python train.py --n_layer=8 --d_model=128 --n_experts=256 --experts_per_token=8 --d_expert=32 --d_shared_expert=0 --activation="swiglu" --moe_layers=[1, 2, 3, 4, 5, 6, 7] --router_score="softmax" --normalize_top_k=false --routed_scale=10.3 --balance_loss=0.00135 --balance_bias=true --router_z_loss=0.001 --router_noise=0.3 --init_std_router=0.0247 --lr_router=0.000842 --vocab_size=4096 --norm="rmsnorm" --norm_eps=1e-06 --tie_embeddings=false --optimizer="adamw" --lr=0.00393 --beta1=0.95 --beta2=0.95 --grad_clip=1.0 --batch_tokens=[32768, 65536, 131072, 262144] --seq_len=1024 --train_tokens=503200000 --steps=4442 --dataset="wikipedia_en"
Below are experts of layer 4 (counted from 0) of a mixture-of-experts language model. Rows are named router (the router's row for the expert) and show model dimensions 0-31. Each number is 128 + 32 x the weight over its row's rms, rounded and kept within 0 to 255. Numbers have three digits each.
After each expert's rows: "mostly gets" lists some tokens that are sent to it at least half of the time. This comes from a sample of Wikipedia text that the model never trained on.

# expert 0
router:149116108088159122168160097092130113116098080075080147129144140117149120170086155099162118136100
mostly gets: "During ", "=== ", "After ", "=", "According ", "Early "

# expert 101
router:174130120140192103177157094133128053119103087102090139125112128100135157141138130096119151076101
mostly gets: "St", "J", "L", "Tr", "Ar", "Ph"

# expert 41
router:091148069098102074163118107141154085121073065123096118089093131085155168150116158105098099137109
mostly gets: "sur", "rol", "mov", "tit", "mus", "ok"

# expert 153
router:136073093127151115187126138127177118114090128102139175088087111145153158191074174119161153151087
mostly gets: "In ", "|---|---|---|---|---|", "During ", "By ", "See ", "Notes "

# expert 23
router:145103095133157091153153099121135112098112070146094148072139117098132136183097132129115188123091
mostly gets: "9 ", "8 ", "6 ", "5 ", "7 ", "65 "

# expert 151
router:174089090144144126145128093185166116106119115095104125140132133051161156146117189141165180137099
mostly gets: "ed", "ans", "als", "les", "ers", "els"

# expert 92
router:130138107075124128118154134131160097062115135102094126116082134141194187145085139098116139065084
mostly gets: "Em", "cell", "yl", "pol", "Hung", "Mel"

# expert 18
router:112132123122146133135113104113204077112092085098107119081113104093165100144098157112118134109136
mostly gets: "p", "respon", "mp", "attack", "rep", "sion"

# expert 231
router:126095141057194071149172100115139096077099105111073122078093151107177160193086142106149177125129
mostly gets: "used ", "played ", "received ", "announced ", "moved ", "included "

# expert 69
router:165083105124175091081151092148115112109084121129135115068090113101179183170156143081140151074117
mostly gets: "189", "197", "196", "199", "186", "191"

# expert 86
router:163108152108123064142122100084167122107083131104083134060118085127136185146130133131211138078065
mostly gets: "sent ", "— ", "became ", "released ", "ominated ", " "

# expert 43
router:116105104074127089147203110101123104063081086095102173126123058093120189183083115063120149126113
mostly gets: "family ", "school ", "species ", "club ", "village ", "group "

# expert 201
router:146072077085184111145176092110151078083117092102133171081100125092182189133134201093112148097121
mostly gets: "include ", "\n ", "defeated ", "); ", "). "

# expert 190
router:162128148082114121161152101066161095142114114122081128088102108090145148116062123105147153071141
mostly gets: "rem", "Fe", "p", "kn", "consid", "Kn"

# expert 73
router:138111104082144094154161127090132116130141099116077147097080095109156144149063121096132178124077
mostly gets: "with ", "such ", "With ", "leading ", "only ", "Following "

# expert 226
router:122124138085173102158148143139170105088100116095118165111097117110145142159086163096162170141054
mostly gets: "until ", "there ", "though ", "although ", "There ", "After "

# expert 76
router:125093093107144072155106080122161102062145118140083120055088132105127147165114179122157143091114
mostly gets: "dis", "accoun", "recogn", "prom", "fund", "Dis"

# expert 163
router:160136124110126095126166144150133051104120100093118134125113127113142169222106185105189132086126
mostly gets: "and ", "General ", "& ", "reme ", "ocial ", "African "

# expert 38
router:137107105111142072147132124090148126101133112068131148093080102089165183148101159107185132047118
mostly gets: "—; ", "; ", "–; ", "); "

# expert 7
router:176062097116169114142153118133177131067139114136096128103115099107165130156127138095137142035137
mostly gets: "ington", "ć", "io", "Oh", "York", "berg"

# expert 228
router:113093132096154125140130097138142099113100123103098114131123112117145144191143180109151149137121
mostly gets: "ter", "U", "fir", "Ter", "lear", "les"

# expert 240
router:182113124073165147172124101099143128096105113120062151114123145063145157158115166105165127112148
mostly gets: "an", "Man", "Ber", "Bal", "Roman", "Pan"

# expert 158
router:135053076107165095109122127100173133094088105157076118076127080108203129151088106086127137130139
mostly gets: "ov ", "ć ", "ita ", "ko ", "ston ", "ano "

# expert 82
router:131069116127135106135132109131141081110077143060147122092137104130197188142140178105185192090147
mostly gets: "Votes ", "— ", "ominated ", "Yes ", "· ", "elected "

# expert 222
router:155076136138133111137113120160134098112102112104141196065114142130130128142091135096125173139133
mostly gets: "beg", "squ", "F", "M", "there", "ref"

# expert 195
router:115099059063133078131131118146149118095101090132068133122117085118214118128080168122167109141146
mostly gets: "r ", "z ", "ac ", "ola ", "ada ", "za "

# expert 21
router:143154114086197089138152090143180095144102107114140117121097137129158188148111175132157140106126
mostly gets: "Har", "Christ", "Sch", "stor", "Kar", "Nic"

# expert 61
router:162104104043127068153191102136170096095111111114144139108109077092144174161141126110170180086077
mostly gets: "modern ", "Philipp", "French ", "century ", "British ", "States "

# expert 223
router:185107152097164089137129076110150116120079134114111137092135089117144127141119126105198157049131
mostly gets: "46 ", "29 ", "28 ", "44 ", "26 ", "31 "

# expert 145
router:164112053074128078120184133117135099087070097098099218098105093092127210156142142114142163124104
mostly gets: "their ", "its ", "these ", "him ", "them ", "country "

# expert 173
router:126099110103138048141157098157140087109104091122108152093099143095146185159123175130175161107130
mostly gets: "make ", "against ", "become ", "whose ", "through ", "making "

# expert 179
router:167088131111124114159180070111143122108113072096100179132117125123153126139108174140140144094130
mostly gets: "- ", "Occup", "Order", "• ", "At ", "Country"

# expert 239
router:202129119129150113141151116123143111057093127090128157104100163103126147123141129114165132104120
mostly gets: "Bo", "Mu", "Mo", "addi", "The", "Sol"

# expert 90
router:141116131084181110157167076110166088100141075103098133101120124102158163177122166119196155097072
mostly gets: "|", "was ", "|---|---|---|---|", "|---|---|---|", "were ", "but "

# expert 11
router:116079126116170107150130117119118092086119110121074139121151109097181171167105120065146138133102
mostly gets: "member ", "Minister ", "player ", "director ", "president ", "father "

# expert 12
router:151103065109090077120105107128125076064143128118092114095083084126133163176098161096140121153116
mostly gets: "ell", "cell", "develop", "govern", "States", "earch"

# expert 123
router:138095116080141111224162050119145063076105085058128151117138096109158125136094188088129181097113
mostly gets: "until ", ",\" ", ", ", "though ", "\", ", "although "

# expert 110
router:168099075086124101158180145121176101072109079153034121114084120110113137130075126121145115130110
mostly gets: "’", "Wood", "Enter", "wood", "ł", "Hill"

# expert 15
router:166131117136141113095128129126143088100109114116110119106090125092165113174110148099191157087127
mostly gets: "au", "non", "ier", "05", "ai", "04"

# expert 249
router:147077108073125129121162105086142091062142103124077113106082124125170115170141137105146155076122
mostly gets: "ć ", "ox ", "ris ", "len ", "ra ", "tors "

# expert 214
router:143120092070102090143138128152140115123110106072083165106116100077137182144094117137179181097135
mostly gets: "small ", "large ", "local ", "new ", "professional ", "original "

# expert 81
router:156092080124083153187130098154158105126148099122089153092155145111123182144097173118149182123111
mostly gets: "offic", "laun", "heav", "inter", "Offic", "polic"

# expert 79
router:131132138109139131142150082160114116111122126108124150100089126095136150140082183104163162074101
mostly gets: "for ", "of ", "among ", "during ", "between ", "with "

# expert 194
router:107079110125119143164142132120149109090141086117068181069108155152147157160100218125099109108122
mostly gets: "ag", "Ag", "der", "Mag", "song", "Jo"

# expert 188
router:170112137134138103117189098151152057150123118085065163125136102105107119144128136067149140106126
mostly gets: "J", "K", "M", "L", "W", "T"

# expert 91
router:134097122132165113131143115117133139105147119097111092064139110140156148143105152090147100125135
mostly gets: "Per", "lear", "resid", "direc", "suc", "sil"

# expert 237
router:124153101101140134190133134099137110101116062119056154085089164132154142154131175134119134115129
mostly gets: "ag", "cre", "Ag", "Ad", "tran", "differ"

# expert 135
router:136091124106159115154138081147134116100105113118118137098132108078155152204161158113142192095139
mostly gets: "16", "12", "000", "178", "15", "four"

# expert 232
router:182132120104155116133198100101142096109111105102112136080076117054148172137092153089154141129092
mostly gets: "titled ", "Best ", "called "

# expert 55
router:132135135123180124144137095086120097035092070116114142092136144103130149192120123139163123110095
mostly gets: "io", "no", "Americ", "o", "ore", "inem"

# expert 200
router:111094072126155088205118141171153125080118104130150102081091112108114167165123154140128161130084
mostly gets: "develop", "condi", "eas", "point", "represent", "code"

# expert 45
router:128071092144147071119126121170144122101148110077105124135116110120188197148132167104144114129104
mostly gets: "ell", "manag", "engine", "compos", "burg", "ide"

# expert 181
router:097114123121137133175168122140195139103100097117147138140117104099172118150138101110156165095135
mostly gets: "Comp", "p", "trav", "Pe", "func", "fail"

# expert 185
router:120116099107157113131149039073162122079078115108149118137131104116189163169124123106201134118106
mostly gets: "′", "sq ", "United ", "Website", "^{"

# expert 189
router:147102131124140106130154121082173120087099116111089158089143087074158170186126127110137143064114
mostly gets: "Ar", "Racing ", "City ", "Rail", "eball ", "Canada "

# expert 218
router:158081117107156067120220103148117108115120131086084186106136101121158142151091148070151159122131
mostly gets: "', ", "River ", "Smith ", "You ", "li ", "i "

# expert 77
router:155167099103153105134154111135147106129089116120114120115121130050199113175101139091137116124128
mostly gets: "in", "Virgin", "In", "Bor", "San", "Pen"

# expert 94
router:158095094102122100151140113095185122133104114073121189133095104121167161190129117097164119079127
mostly gets: "Comm", "Original ", "military ", "igital ", "Catholic ", "Super "

# expert 33
router:133124130125180072148176139120120116117135053094133137084106092083106152179118170098162156089121
mostly gets: "ster", "later", "show", "Fer", "father", "Ber"

# expert 122
router:149129064094166125134141100121137077081086135114107147067075162097206164150125138112159151127103
mostly gets: "began ", "started ", "uses ", "ains ", "ants ", "ought "

# expert 248
router:148110130090129073165126103124176086121129113106141149081078129099140141151134138111173181090082
mostly gets: "for ", "For ", "about ", "among ", "At ", "during "

# expert 125
router:125127159114131081155126136135177108137152099113137139092120111113150130203091132080167133139148
mostly gets: "off", "indep", "reti", "success", "Jew", "Boy"

# expert 31
router:119111085108146120139148104145126093104108108130074165101120135107139107147069126095176130111059
mostly gets: "=", "—; ", "= ", "===", "====", "=="

# expert 63
router:141122060063106103148158129105128082086123104103082128111119125068131163160119121119197172142109
mostly gets: "ical ", "ological ", "military ", "tional ", "sive ", "ious "

# expert 112
router:172059084098136089119130110132096122109120083077142107108110119143149128191147153110188146125082
mostly gets: "also", "coach", "|---|---|---|---|---|---|", "Born", "Jud", "Mus"

# expert 49
router:199141117131157118167168122114127109094104120102107181102093132100154134138118126068115161107086
mostly gets: "Th", "When ", "Bec", "ref", "F", "foc"

# expert 113
router:187083127095151062138215108141154107084122113131111111103127155141156158139125155088138151098128
mostly gets: "Festiv", "Jr", "Stadium", "Sci", "University", "Az"

# expert 211
router:118137111095148112150162110120119067048118110092101172084086140074187120189113117088116129145108
mostly gets: "people ", "ations ", "tions ", "ities ", "species ", "ices "

# expert 175
router:127131124102151074161162071126138094087103123079115133104130105110122121126113158126185165087109
mostly gets: "because ", "including ", "– ", "): ", ": ", "died "

# expert 53
router:164112124118141111178138124141157079076104101069165153108090163106129149163099148090145136093099
mostly gets: "Co", "At", "Pro", "Un", "No", "San"

# expert 193
router:115123090074152136139120063152161068100056130123145141090113093126143134165108177126164134089075
mostly gets: "have ", "has ", "had ", "United ", "having ", "On "

# expert 247
router:173085095062130107126122128083191125108071096144120137064100115139181134132111161127148142101111
mostly gets: "ah", "Florid", "ć", "č", "í", "oh"

# expert 70
router:174091115095162098118127109138147052083116070145124084094121109100155116158107203101133169078073
mostly gets: "century", "ety", "California", "States", "England", "University"

# expert 68
router:120112111110124103134121065149135094122063124067110158087103068128155129158084139107160158083132
mostly gets: "60 ", "km", "80 ", "100 ", "47 ", "40 "

# expert 142
router:156079094062160068161139099161129085105067098100128164098117146072160155154100162106123125124102
mostly gets: "== ", "surr", "=== ", "consist", "pat", "ben"

# expert 10
router:155116091086137105152193108133135122120089090083106148071104153081137179139125141134149139115082
mostly gets: "pot", "prot", "incre", "fav", "det", "investig"

# expert 80
router:157064110097129049172121110166208125104083083124105108093076148121175136163108138105130140116074
mostly gets: "contr", "sion", "view", "hand", "team", "ument"

# expert 116
router:097090124105116126132123100133138113111082111122092126148141114093144139153072155081126147112099
mostly gets: "two ", "three ", "four ", "many ", "several ", "last "